Weights of a small mixture-of-experts language model, trained from scratch on English Wikipedia.
Size: 8 layers, width 96, vocabulary 10624, 10.8M parameters.
Experts: 112 tanh GELU neurons an expert, a sigmoid router.
Training: a variant of SOAP for the experts, 230M tokens, 3733 steps.
Below are experts of layer 4 (counted from 0) of a mixture-of-experts language model. Rows are named down (a neuron's output weights, with its number) and show model dimensions 0-95. Each number is 500 + 40 x the weight over its row's rms, rounded and kept within 0 to 999. Numbers have three digits each.
Before each expert's rows: "comes before" lists some tokens at least twice as common just after its tokens as in all text. This comes from a sample of Wikipedia text that the model never trained on. Tokens count by the router's weight.

# expert 9
comes before: "\n", " ", " 0", " 1", " 2", " 3"
down0:564518522510484525538537437478465584460520451473480446496502495464515499570477413525497510457489471503485430498476506480526515479491509502456541527587502463442477563556543451503491533586504495496504506520495538491473472493508469508554437484524574610448466498417549493477435442581519485544
down1:576514492469507548525482466511567513499490517571478486525472500463560465426412533470520556566535509487477505508472520500528569507429542489477412473460520464580493526433541424452514493550562401542532550514510501489473491506447474481553509475496541492537506488562507447507571482451473454517
down2:503477481553467438434519589532561484531530501487477462472550447496516530467480525506546599475439489512552494522471474516451469514538583481555479462469509550476505504529458543549543456520449569508512462489503515586476551475463478527449591528543605488513445538506470471466462476528493542507
down3:453557488552513495505520524508524519501496501510537546527465464431503544451479480494544453528493487506533518462456521520542500442407474507541507486446553494480501494469553508561431506448484453447500442548477552521493542465507493530395451477461614556413506516519489498445472526536611487530
down4:504500495480481575516488538544520465481547499531513474560579512473565502509533467553501433480500512521488498411496516495484493486444473518514494400488431460449572493495547525498538489438504509565579452459550524497467536494567465448476494558516599527530456455396561502490453529492497485494
down5:503508537548491484486493470486516519475565477581590498503538490505557452504516471438527482570477557467424480481448464471453490502613434479491491572455525480496464582469546410476514534448506510535442495543578488507466509507479538424515503480522496554570536459531513502462562510486499477504
down6:529551524547518431490442463502522441452472481494508494392528480497515566484504553508543546516555439485489570519493494509562578550536518417518497421555527504528551467528551566514559499483504525421512513518584538507439545481496532530505555536532539521513541451494487502502504505572502460454

# expert 49
comes before: " ", " 1", " 3", " 2", " \"", " 4"
down0:512502537448516503510500421414479593518509528485528490518476483527484540517422471568524497445499461491525489509461481572531486515487419514498480556563560451411469490557505507489532543500486474554496520455507517474431492520535426461496478491569504535475440531488509531584465427512481541408
down1:556464476442534490462481496512542528553476501577490430498525485535498509441496469425574514594504502540470524538503505383508513523441493570521436547479466456522549512486469476464456539438485509514455566508599543548495495541462484487549502490498565536500466531536460540486504480445520514563
down2:499431508448444480528583476504543526627534466568516455477465538528474522497522566574552528493568474461507452561529517520562474433526510500511463479529501544498479548466501538418545489438504478479494511499530498536541519531476480493526416516509491497458483521521450517526493460465473608558
down3:463583450418528474513559558484543525526430462466519477604562539478506524516485524502489492504500552545506511360532516460566501470467434520526462488473469516423517474515516496539466485488463526492517489461469424441516517512505525524452464506473480485547453467494485474404515520576471507519
down4:536551479522509494474483502489507480468573472428449507536548526484537554466541500485457507456552433496492464497480519558455500480492596484499433495511485420453579463541538500533589539461498494524565441471527507505492528464483439571452549578487559503456438485473469560440509562499497468504
down5:521576510496408461422504541489449451465546428527551472471553527585470561514518435512515467518506521408475495493502556415507475450551462514546501514466532461541522494507523455490527588454527506463451528485483461466558495468456545500491526526473568467505552492576523441532506504532498517528
down6:497464483536514490496462510511513477454575498522473522402507513529498515560525484506458639556540509482539454501490581518516473483524499492520518451536446406467539450555526443515485489529570505459441557521529500465435544508480437543519533521526449449494539497576529548535461511496507430489

# expert 24
comes before: "\n", " ", " 0", " 1", " —", " 2"
down11:460519613526415507518531523552564489568483422476492473509506489502470532587479575561511466450522510496487539477507484494445483419456489442469547521569476435449485506455416584504504525535525518500533439553472519476495510541547501491489490486497529511468400531484463475476531493499539514471
down12:500528515505521443541501465525513505538393473470522498482517464456481565443498444477496492492483469502482525576460455443509587509494406456479533542524508458504548542495547520497511462454532562526461485542503548542532469547551410534530521460469562533468559483551489509564392480480510518446
down13:492504448529504475526422532523526517425545512516544464536415533543509494474493545529503510551504483568484501452514554556495464547424504400497502502472486522537528507499559475502534540498499510491419470502483467493444523363469482517538529513470560457394499477496459426482509478521448454519
down14:435529445549548487459487454472509500474490519480440503572500544562474518457505503548492461501463513522540405550511506524538570550498514573507430530544578466439506443482578507431450532497554520598503520451543526480512526475524442478510523501457538531496456447438502459507474515515547535546
down15:576512481485490544500524512545565539430548418511485498525467487492433457456482490526514434492564462548427549489468501524466537519459490513493536489501498492486490543497425386461555458532516466399513463550592494480509526503453524501467510498478413531540476517513473525596527525498543500506
down16:553507536502488485442468490512465403429493520482465497464509439566502541481553521549501522406468463527499555459462532501520517491561522399442538531479468557580513529441505484465549516523487460456479527465502496533451484554531503428493501465508519485470549513504446527455422582547512489558
down17:469463539537627536513576476528555527513507476393499475533443485502578492556533501497460509488458501504458478483485457482498509449449499458531522535455473488510469497453399461476461422536516516543523511439485527547532508438511458557446557495526579522551502495532569496466508460523530504512

# expert 0
comes before: ",", " (", "'s", "i", " =", ";"
down0:572518430520524504501486493440476513527459555512518519527496544479472461502473496554509566464515498535464489553432465497541523542487516476416494555551531467415498545528472538455501572522514511537417491464452481531477502497487453506532415507518484606524402463518459437511448497563529520446
down1:532531490509431500507526474488467456549504503464443457436563520502479557478496521461560502577494539537574485535507555458511563540488473552538514457459407504499545490498490476557498461536535472526539570502510502505463550470464448558555507536513569500483565552538504478487417495531520566599
down2:443469537415509516525519489582491494482557465532443483438508510526431508477427498566526523506512467493473490455473533557476469572538542590530460504499445530515464451521464588491460453475495497455515553511537474546540524493441524456506412507510515515408539490534503548539507481426512555479
down3:482554463489503426463520527522437519478453495405486523505516462500492527442433481476455475486509463528453479435481506487520596459440443505519544484460474424445564491528495470514481413474475505577552512472504527512528568475518473477452555464438548553547461476503512504446487540568516453555
down4:489543454515557531533522467467495530469464503459539459501524522464531516423540411510511517495474467505488421459481553494522521558543498461516568485520442513502550489478518552555582514503612433462581476447467514495485518441528536530427559531475518463444479512511467499452503513518403535520
down5:475616513548505512527443537477469507430506466557568534484486461531565453463558490451538455599502457512510494456511481452460531445545470456498519489470485417495560570533536459474533554477495543495444465477520536574506519557484585504445531489488505520527542474501538455476511437497519517504
down6:540566536514472503473598498474518458498445444512495492473506490538527503516593550547513458502451492494593521518482516561487535497528559488521548448540523421459444527523439502514565478504481448514528495397507491541483562456523488422458464445439501451499520545519517511543500570431514494482

# expert 41
comes before: "-", "|", "\n", "=", "The", "=="
down7:539457470549549571513505508542516508471530510456461472456529420478564470434469484491497525487492489514586479496584502607556437578551504473526543515517440437461543527496487491518485460496456514486490458454538477504505566469486521485525534502456537507588521496543424460539454513562488568485
down8:484541469479533468479493471544497568562443428477494494466474437456518492584475466496461501509454545539468479559488459434592506465496526400545512526467530422526514412467544553505499415507509527517477527431494499450447466563476482558471527543532529456496520544474494508480450453521476489476
down9:549514509447545531515511475505475389459415527536514530504520498525434520577456508485444509488492622477485510407530490515490484524455507467517488594498454483450529484511532496539533572461501498441474492550465589515484531477564511500498449534524465488504490488524563510534427485526522456564
down10:536562503496498445423458493513491569471503519514489508447490519493524581445540432483450495448471426478452511535490530436546450464449494547506521495557521420528511469512518484501503531545442446532470468425510475529520499424520506592524450466423535505528477546534506532559551509447496576511
down11:385506478442504484496512487485466492456523483501503427517547481423511531552503494549532466526565589532470443466534513511505476505507514610426477466509510468562526463494509542422500567524519523493505467465453520455526515454556505520449489491473472529486401513491384500529539503451493496500
down12:465430554535559554486478511546434570515461554503452492484570487502502591500485510526430473468518559499520494545499547535554580552498430449517619490568542457555522457477480520458544469536498551468508517512515512534459506505461523439491452487473480472492536431506436514535458504514489489495
down13:525471395535560546455552484467501437491465504459415504504487509518526490488454528501520503511494406520521548494497541499526460524405503452529522526547514484560509529570540505525465467548521524522512561465489447473540530448463490498542487537460569526401536570532437472573559467476503496528

# expert 37
comes before: " |", ",", ".", "–", ";", "°"
down8:525515475479544504480544502580498564438509461505455520428520494481477493525544435481463553475517506488458528576558448468558474459465521468577468492503483515494594423412524525452483463413542526439434478539520467504478440527526466529459465462545513464495561509510472497545528516540506498434
down9:551480539465564517521575476502456430447437526517491513481539525476492545556517504508481463436529544464461517425455448532476556523387483468535492535525490458536490536556539492541435507538505525430496506524461595451519501475531532484494448481435516484490419541503518418546537498506476479545
down10:533505502497529507528497549550442543453456489478474507409616482464492466413554456538418481492493485512448492495490485532546479499503514538473480462585463488523525526508468494480502461501475490485426469481508481484490512450618424570434482425495506544539497487495563473493522511471489545582
down11:448491466534478442532477459574486468520552533542540456461575516529513560524499534531509426499547536511405502415568546525451513429478508495466502475490474424540511532502468530458500482509515546559464574481494478505507517560503385571529488498511542525458464528476411497487505531474516526508
down12:481499490526477513444470513528515609556453513500553477455547513515544464500512541495516420404554540532486513513531513444510557405491521413476549507534532436515541470481566504489488427498561512522468491498517479513504534520527426432433475471476485525484456459583491475566489495506446461514
down13:472443393459476578389482508559544488543422493539496520552489537538507526438497509511448499529530470544487489501540510544446478475468514466460552481504477492505516525542512491569530454529502506489519523527532498441538472398404444464547520483522541567470554471516440488480494521473454547493
down14:408487504548425530478492414556534554537520508527509565515553481544499502517484441590485533439441422496541438501545451474559497481405461467492469510505489452460542478490568484443554466500497496487515510510502504494502512539528442541479512489456576466491471474449459431460492503481570510527

# expert 6
comes before: " |", "W", "E", "N", "ا", " /"
down2:511533497501451462481586504551527457530495474514594522472528542547545473445445531489497510485548473445482438570461500531502426506536536469497452462457468494403532476508484560523581439472445494488517525508519491611550488539434472509509445526488524524435481532475459484446475528479449537478
down3:510528480437575446550462447488494491467453427509521498543507471454514539512496511450460509509524465563473459434520465493537494491488452542439487629496483518502540471562548523551467451494552439527487473478440507547494530487499500532500503485482506586541426506583420534462513546567501458493
down4:435517444455549482552527525549423467550502499442480458531563519477513529440578439445487435491496495478496467441526579536479514501488552499472462502536465467490576494574521517533540535413498458525551530481529524518537530490522455609486521519484566512489496450455498518488540563503451546494
down5:454547575477502524572516557501460439445570452554476513408512486514503485523524453411539450537516483543427520439452517511496488494465488475531498536485558413591521524508597504520467578457544469504535500519535530459446522526521517503508575499536480536505488471496509460513539508492560489529
down6:552567557489460465473534474484516511455544546553417504415513422501413437509513528507477509547512502495513489505553510499489551570500498485484486413519478570540560421501497530491486495531524456487526514514528541562510508515434473436536541453515439493494470515483504469541485529493559536622
down7:510486487558596522595526504463465533477582425484434500510455483417500534468522517589522474495457483524510434504535424524559487550548488454529476499503521466539572552475489444574443525463528442524503497492495470500481565509506537527506489492546516470483489502555452439537466429528492524516
down8:462481448506518482531473494554468530524479470560422474407506450453509497526556463480532572515566493475429577488498497441517506484505518424528481483501469481516507461475543450551546510462505502455413530500517420509494443455567482512455472436520592477487508446442497500515495521521597533503

# expert 33
comes before: " of", ",", " in", ".", " for", " and"
down16:497520478456494605451576511521425430549517496495507532486571456518486543440603537429443506457478514498503562520463528503509530508500479492468508551446459520430494537558524537487544480515501507391521561498462412516519514482501468503543529486519501524523508538488444460448446482526516525564
down17:550478541485565489500475463484485562469483410415513462504423538509460476578494503503449484532488499498511525512504468504530500483484511485585448501394536549510514526572493489477495504556493440492510482450503531481562546469508507481504527497546575562580485503526571548413493408499517522540
down18:446450384491516437416479523470499586516495434509485446523598455476552488499468467477543531557507517466477524537522503480466517434552518491476528487447495495547529458481463495466483456457505574530544501465515530574510517454497501549529559501499505476488503588518511467455509450569499435445
down19:433536478515487503528614460506415479511501539502436490476546460490563490479538527527460549589462450504512548476471410538523546503597489495453487520513513497511480573541535543522518446504503484506522493430451543480534500443526467549506474450505450521535526544478537441536517494448461422532
down20:562469522501547508501468504453519509529464536473471507486476519500532512549446485490413541519445520532481416549518450522560467479560518543467451600538501558525530461516438579432449552481457522533458369547506491540516454485517511458454457498454518460541467519461520514451526462485496495484
down21:549482548507535469542480420417472478513538501546533525517468556507487604520518499421444585509497476461503415532553498494433464446562510516455595441502538491532503524478468545425479503484504457525475443481454520533444468480507471518510466508519439501485482479511505534548510512558541546564
down22:512496521494489509451517502607497464499426519545524559502502491497568517447424497591458463486408511629459543552479466589488453509446535511475505497587510490502506482463476508483517511464508483453611512481518478497504522443470478497505538539466506492483552537472486505469483463465497485430

# expert 50
comes before: " the", " a", " his", " their", " its", " this"
down0:525456509552511432490546463515536543528526474568522494490513512510467574543542578494492499469448485427553455469518511469427476509429509476548519513469431459466508482551443453466505533505495488499431491428469469493497492476435459489532553465531547601450412521476543428540503499546499552501
down1:536499603503477601514578450484505534502434529526521432494519459488479441550511450490489500482491502544449523475463538420562492502434479512568495554441515536496445482493522490501501568502569492463502501442510518457526484529508519480500475475503537525501452461531541556510442419488383485463
down2:497499536478530508512560466488545377517469480532522490464511505501522583477437456529601495514506501512561466575480593544523466509541536453530546455534499564497503554493451519475563473464490469472509520478545522550497546483481447509507424484521513407452473527475429530502471462506435533479
down3:488499460494494490505488492511557552479526437526511503600588554492493484470474561460429415551504455549501439455503486467527531531478456469525503449556527477491532559483519510573479515471505459447591505387527410495481519538501528449488445515477527543500469477532456502470533495479573483519
down4:441563483481571554500529512540548461471497441510479466493547507481531580454541454516468426543455476483485470504495548540504468521478490535520502475519449511525478515515502452508502417453530457553578506446495498517430499505510446493497589563550607536527413501515506533498497572517469560449
down5:539494481508503508466546518456485504474565488528496519485545474523428505543500419396480463569511473514428508516466516499435502496564508505498480476540530498518526509579553455474398470435483515466467488509487574357509438532537473492533460519528547519539533470510467473546485467517483433487
down6:469480497449457471512493490428503523492480548548496519528550532466512487449548531498526550603509504468538524551463504465518496483517529421557562432483508476436530408502503503451568480490513475436524545454502513568493492479524493488497458600600467501458469473508494520597454470460535530537

# expert 46
comes before: "\n", "==", "The", "===", "In", "-"
down12:511506493572500466457424447573522577478477530503501421495578523483480572540488515526545408478482556458516555463429505513552553510554452538501528541557503528467519478530438445452505509490450531512459492442501539526480495540464412502467482482489496565470541474556515520544492527468432507472
down13:483492443512504529517518516506506482495491538467528462428447493560567506489456495456525452545521476492444519484537544513483409552416471397555526506522521507569470502541501475499481416555445561516481520472494539464474494455474505488549459514499601476420496477460501424509587525496534542469
down14:424518465495468536396532552500516546517548444524488499515498533487522546493458512476498481518481517519518446512573499482469536419543452479489527479503557514444483462509507491421551486482605521505546502532488501549518433515529458480536448515503599526500465522422506518514493547380488428482
down15:502531510514473446431464553495545462446533516525432478576527524533485465463493481517476533450459470536520476457462518576495506523449513508534455500457521396548507577510476529537525505518459445554539411515571461508452520493509549474448511485526456554509550545501478444549514502527569494598
down16:498523428501519445465549532462480478521508432510396459515518468441576511504532502546526517470479402557553499536518468499488503466484524509472508580508491519537475492546470474482501455464517497480404516513556377484489457553496477439507503466519530520492492459442453572455446509560481541462
down17:517460527532579472473522447510573565501442461452494553433436436506458509478463521467508484448538445463525530537529472503475550452490574482569458506516443456595463510507501528506470525518522406467482477421463500540518540482494485549463501502484548531498524498527544576501426535506501558459
down18:502461468414535503430490519589557521566515537458487486499553459496536530479462545522454489577447480504531503479499534423491409421575475562568455492553567512492475453500458555460525474513436432446512539518527558477488443521489503490472531462465483527457528518510496505472496520476445472519

# expert 7
comes before: " |", ")", ".", "–", ",", "%"
down3:484472506449555525568539547469508520597494443440476466570489541442511577465439533504491485498587489469565550466477529561542517464472482472524470455487516440426424506553552528551483470484536517468488452502455541488541541487419476468482516461499498499562537442450481535500509477475467519455
down4:497488512432522493576474501538468479542523461524496506486474511505537504453535389551469478463455509530506520424476534386441468493477504491485523509538484485545543490526500501514493456470488505463502505454481571489471539454448444614519498541480595504562434495520561507479540484568572551500
down5:507493505491500509524470511568507482481569475550549547508452493468502480547475520514610430496429497526502476472511503478432547484578465502511495464478453418435498483566605473501428480412531469503506468484553542538473492521564470475478549462512529507510545460500503511539571524589455500512
down6:551463498495471498470488484508476462521533494521537493508528490459515462443534529486483461489568441488528543568457533510519502469548486424619531460525451501425507453450406482543449471564520487427478547529490546512520505452473490490540570483568530514489549471560471508521519460479581432563
down7:457478512560642498526490520536501520453524452439490448410452496509502462473501457530557503447491510542529546509528516579547421547509589476526493496498526458500484527463511531554499517459523547461486528525543493523516553462459542460484533552483497523570473505529446517506400520565525478508
down8:440494533517537520493574507523491537513515417554457499542521412421492484504546512514490506431462451526506484481476442501557536458522563500500585501513554417526483523487520520514540419434496600501467473461466425526460467522556447556457518511534474471477521507478529459532515466463555460532
down9:575512532432564467519503524482527433446491536499559472438514470460529512545448525517469536425527536452401557513501483599423542523505499514489476469530550452488482491478523519527443492515529477482529481581536528448471519455466532485527541481538482443509434511435509543504481608474487510517

# expert 21
comes before: ".", ",", " and", " York", " in", ":"
down8:469450456425506494474488489531471529489480472549392513580526401445466518500493418473488542500503515469471523526450528430525475492420521482503491501484504513430511477449515496540545482528542496468464557505516477557422480517529516568448508410562503454486456545468531523508469402526515494501
down9:508454540507558422543479512493508410460488468504544535535506516483523492526507441488510465474493493471506382392466501577492506501502535486502447447503545492477511573521561506453541533548544574455481519559515580480596516527539525475520479527458532470519467509463496448503520453515496417481
down10:518506433521475497494504516488604553490478460427520480430544519481488474482578444490430512555452479491454482565465529539500456475462526418542518461539439475512499563495436488477494473447500462540442468467495470534547540445527430536541462488483487552595519536523423518505469513500446493505
down11:462536527489506462479506443567491471434465499541551483479459503469488473553461530509481387464464496466406531497534532454446543568514462533478497547465549468531512511463447561463588532415535552557429518523521495518503480511525535589487476519502476465472497526494403546506499492515466485468
down12:463475502559490508460401525460567568492435498423499569478525528520464505484531546477497542425482534481539489541441486478532591442425444453488552472463540445497490493505452472470514436482507470555491515487469528467561475464473447486472528482549500504459454409522559493538484463519488521447
down13:615462450587516444478585503535532511449523532509486514491492563511450537501437522512517524524486474518472476449519494583459438452483529472517571523508529523536457483525472548555498433496473571493491533466485422522510457506504424473507486466497486484418516558555432424467486485474475507475
down14:416506566470485531481562448458532480483514460564458549507485531474536543520510444526495488492574417491549407498419517450500478469496485457467431530511518501522521483513517517470533500503503498565550534473481571556516438524530457474490484499442518401512536478405449504450548492437502469510

# expert 8
comes before: " he", " was", " is", " the", " it", " they"
down0:511492521529506531523529435444556577512435485452494443430409501534520551563518496557500474514487457466478479543530516523509503496467506485473545537529561466523463473463460460505496606520440534463534562427424598467463516472525498497584545482576507545466486462482504487516476460491485490511
down1:541479467562491512515561509446561519477539517503495496484471524551553498479462494513537496488514472485506468537530464475483600399471501535507446531450445465460476472562460469511511560552627475516481547412408451532481485543448491527476531506534517428508502492488449476537529512570498548486
down2:552472458478483512466505541563569521501461458516511428562538526491529561473505512528553553485511522396564485573472583465465389506549510449494510497550463488487469493477485504533480443486555565461555514485516507592493521541525459547522432572502534502489495488475452461503456479486489547495
down3:466586507483516449545539555529524502519445475490468509538539502442521529465533505466430476498498482513472509370480447496507568476461498511582544549513455509458553518524527554485455417476472461511470523477493454576516554519519443442485453536547555546440480488509458475444491558554513528511
down4:516487494465533527517515449532523440481501503466508484473524575507527581441546489464483416509481467487544525511483570518576542521511564536538491449518475484481500551504486585543557468468513480549595399501582518536533512512493515502468540552514612505459583524450530500476481509490508467502
down5:516525527536517475545433523545446468472575441524483570512516536500523482522496480487508402537556540447418492455449481509497516530565521435517476466486480454529515495577541441499538512394440573581519508503507568546472536498472499473491481544522425478559529497497472481484483495483548463465
down6:484512489558470464516541565480470437405503478542471502511497430543442500486551538495523577530529518462527478502530514496492597530486428484512502456556480509502550468483479483479549529479509466461540508447545531540521505508428455517547544518509525577500417549545484534507498471404535431582

# expert 11
comes before: " |", ".", "–", ",", "th", ";"
down8:459487496440531478522514517522498489459524421445468533391447525488538484529588562424449439488505494514489530509562463462597512534489520432528520489570495440483531463483539570458522509468525515544557504548466488539513539523505420451485493529501535462453483497449459419494527448503485488492
down9:537498511508558494494528440522507443446445525469485538485508490467492474570432574549463465485540538408467464457527490523503568554475500503538496531509498412516487528467528532493478558450480484430529491430510571475536522534518556516436517471433551485605451479493532494554522491464520474576
down10:461505596502569517611509514543457469473526571488469475451553447461522541447520477501460518518497527528441542522500473463514458430512442529440478490532506534513521544496485465520506486491463453472484514444438551499476488518461492524508437461456523561560556420553539526485438533428476566516
down11:499551454510508441502563461585473454489479490434540489447533485481482496496478483525473407453462521442386454450497516510532522515441500497529475587523499445482560497512453590488510538466540594527477525522478481450415504485495468507460500492513507481508567535433457457475509510516506435481
down12:474543516561491487480436500487530545508464431510492450506556496509491490551481521586531471464465494519465523483456503491541518530507507502429536477591504480561476535518481497429509445579514547514525543524480542471602542472532400535553508555496518464432552516537459460527409482453465459501
down13:524452439520474496473483547513516511452469482506508508522468532483506516518465528521539503516475398490496449440521544541429462463492477391491476504491501535485480507542526519569464486530520557525447533459451382461551459498445437452527504480494624516449502491506459528485577489475537560463
down14:440425529518483474500456422558519526528487502508584554542514524525473494494473504541496444481454483414484450484598442458511518505493491469541487556510489446502486449565525465423533465592487521483540446489490471563503489477560472510510508423427485524501439467518534506452462498472527474581

# expert 54
comes before: " of", " was", ",", ".", "'s", " is"
down0:529521521464457501543496450501524539457457483485534431489431583565472550530437554524486531436502480502456427549512493475577516461499540477505527538555466455423505542518500524487499518513449521491489522478516585445496495469509410469535455509543528547466451426508438471503474439530557561455
down1:580444513530487489471522507440571529514493479478543454475489490534477486476472498454451510433547534491460500526565431459481504463477505510531501489458505513455425591430498464457502511506576516568477584377508528507497554545422496515476529530473503483476538520562503542480488409520524523481
down2:504527525472552519484462563505487489547493449498520447450435507569564532533473441534484523518532600376485495564462517525509509517441534496508499499519528492515498543522475592522470489486531503500479487497519512552488581508428443489531492493468533529440530554527444461508462483497393541425
down3:451500577508554519520525520484454551506469487425504571510498472439519495487478570528484469452533516566483453401500443550530458478413454527478484473445459561524520471539542527548526436473466423484583503493468448490475535442513569536475465530484548507548497583513479450494485495479484494493
down4:530532505487515479531529447439498426495462441504498461474504519513532577458538437492502524490481411546523521495477439465528510509554556544434475456496462480513519535491565542551539495528457489466513470435531480533552577490467501534506501486435575531485443510564547612555485480552510428500
down5:517603526532487548577461573468449463499528431517544431474542452539500415550461546485505439438477508507455499479403516457459496510571468436472449485526505512557469548562552493505559511498504520533475516525518533500459525484474518519544547525471465544455481497465465515507576510558538501510
down6:460486497487480506416499505512613552504550555461502489548550469495507506415539537546539517546506521503592540539528489465479537521520445480517542441539504503513522435475474544476549473473491518410491545371554530479430508418487468518510506485527460478457531494467495533549526495516544494466

# expert 47
comes before: ",", "–", ")", " |", ".", "),"
down0:561422578538495473432511455479484545502522478534475453468452555478490490442513545467497520465539468521484465504484524506560494457435470501483516508524481433498493513510475533520525575476508462461485478517518565427542521476499490465491412375537554555456485517433513515610497491544447467492
down1:515481405541515547436528456450563488477464481479393474462535494553513503507486520551551505488487536534539498489485503445507556525546508488551432517464517375438554523469458521549496469490502437552488566467518500530563470535475459488535540477486530459522514547599486457529499477479472542520
down2:463533487490527469445529517517574477509491466518526495479523480601528498459429555545563504471532518386524500520483555455472482537533597497517467474479523501449579494487425487522503471476531582513489513503483495538555572438511479518534501504459579473455500551486477494475578437469468444516
down3:441532462470508458528537518448571528516450483533557431559522462434458538467467501518456481514473489471513509480509458507563570481515393498486497525516476489507502495551540486550527425481502497492567479453503551509504502444514448508481473409477525517458411491559500508513518451591442440569
down4:537495477464461516541523485467458504494482540541448437525520531452538568505621421512480413477461482517491477486510522505507476508471534519529504565537535485474524546489476502500541492408451540536572456397589534535500520458550481564517505503501551506422471406499506503459511469483483506500
down5:494523511565457505497460500528473497461576466519504513441522475518479487534469448477537483511497506493503521539441520467463487567559507530533447492511528477502516463610662430496499520476535511508465407558540490502423478558483462493492544553475530516465500417445477505534516484556523457514
down6:483466522463501484494542536534548531480533535591484543558540524530444476447548529543457520496555456502494504526511500505518522543471412498454541406487418462481499418475496442551467505568510503435533488470493495540446550489504484454569509404578468514528584499518469521513543545488532501502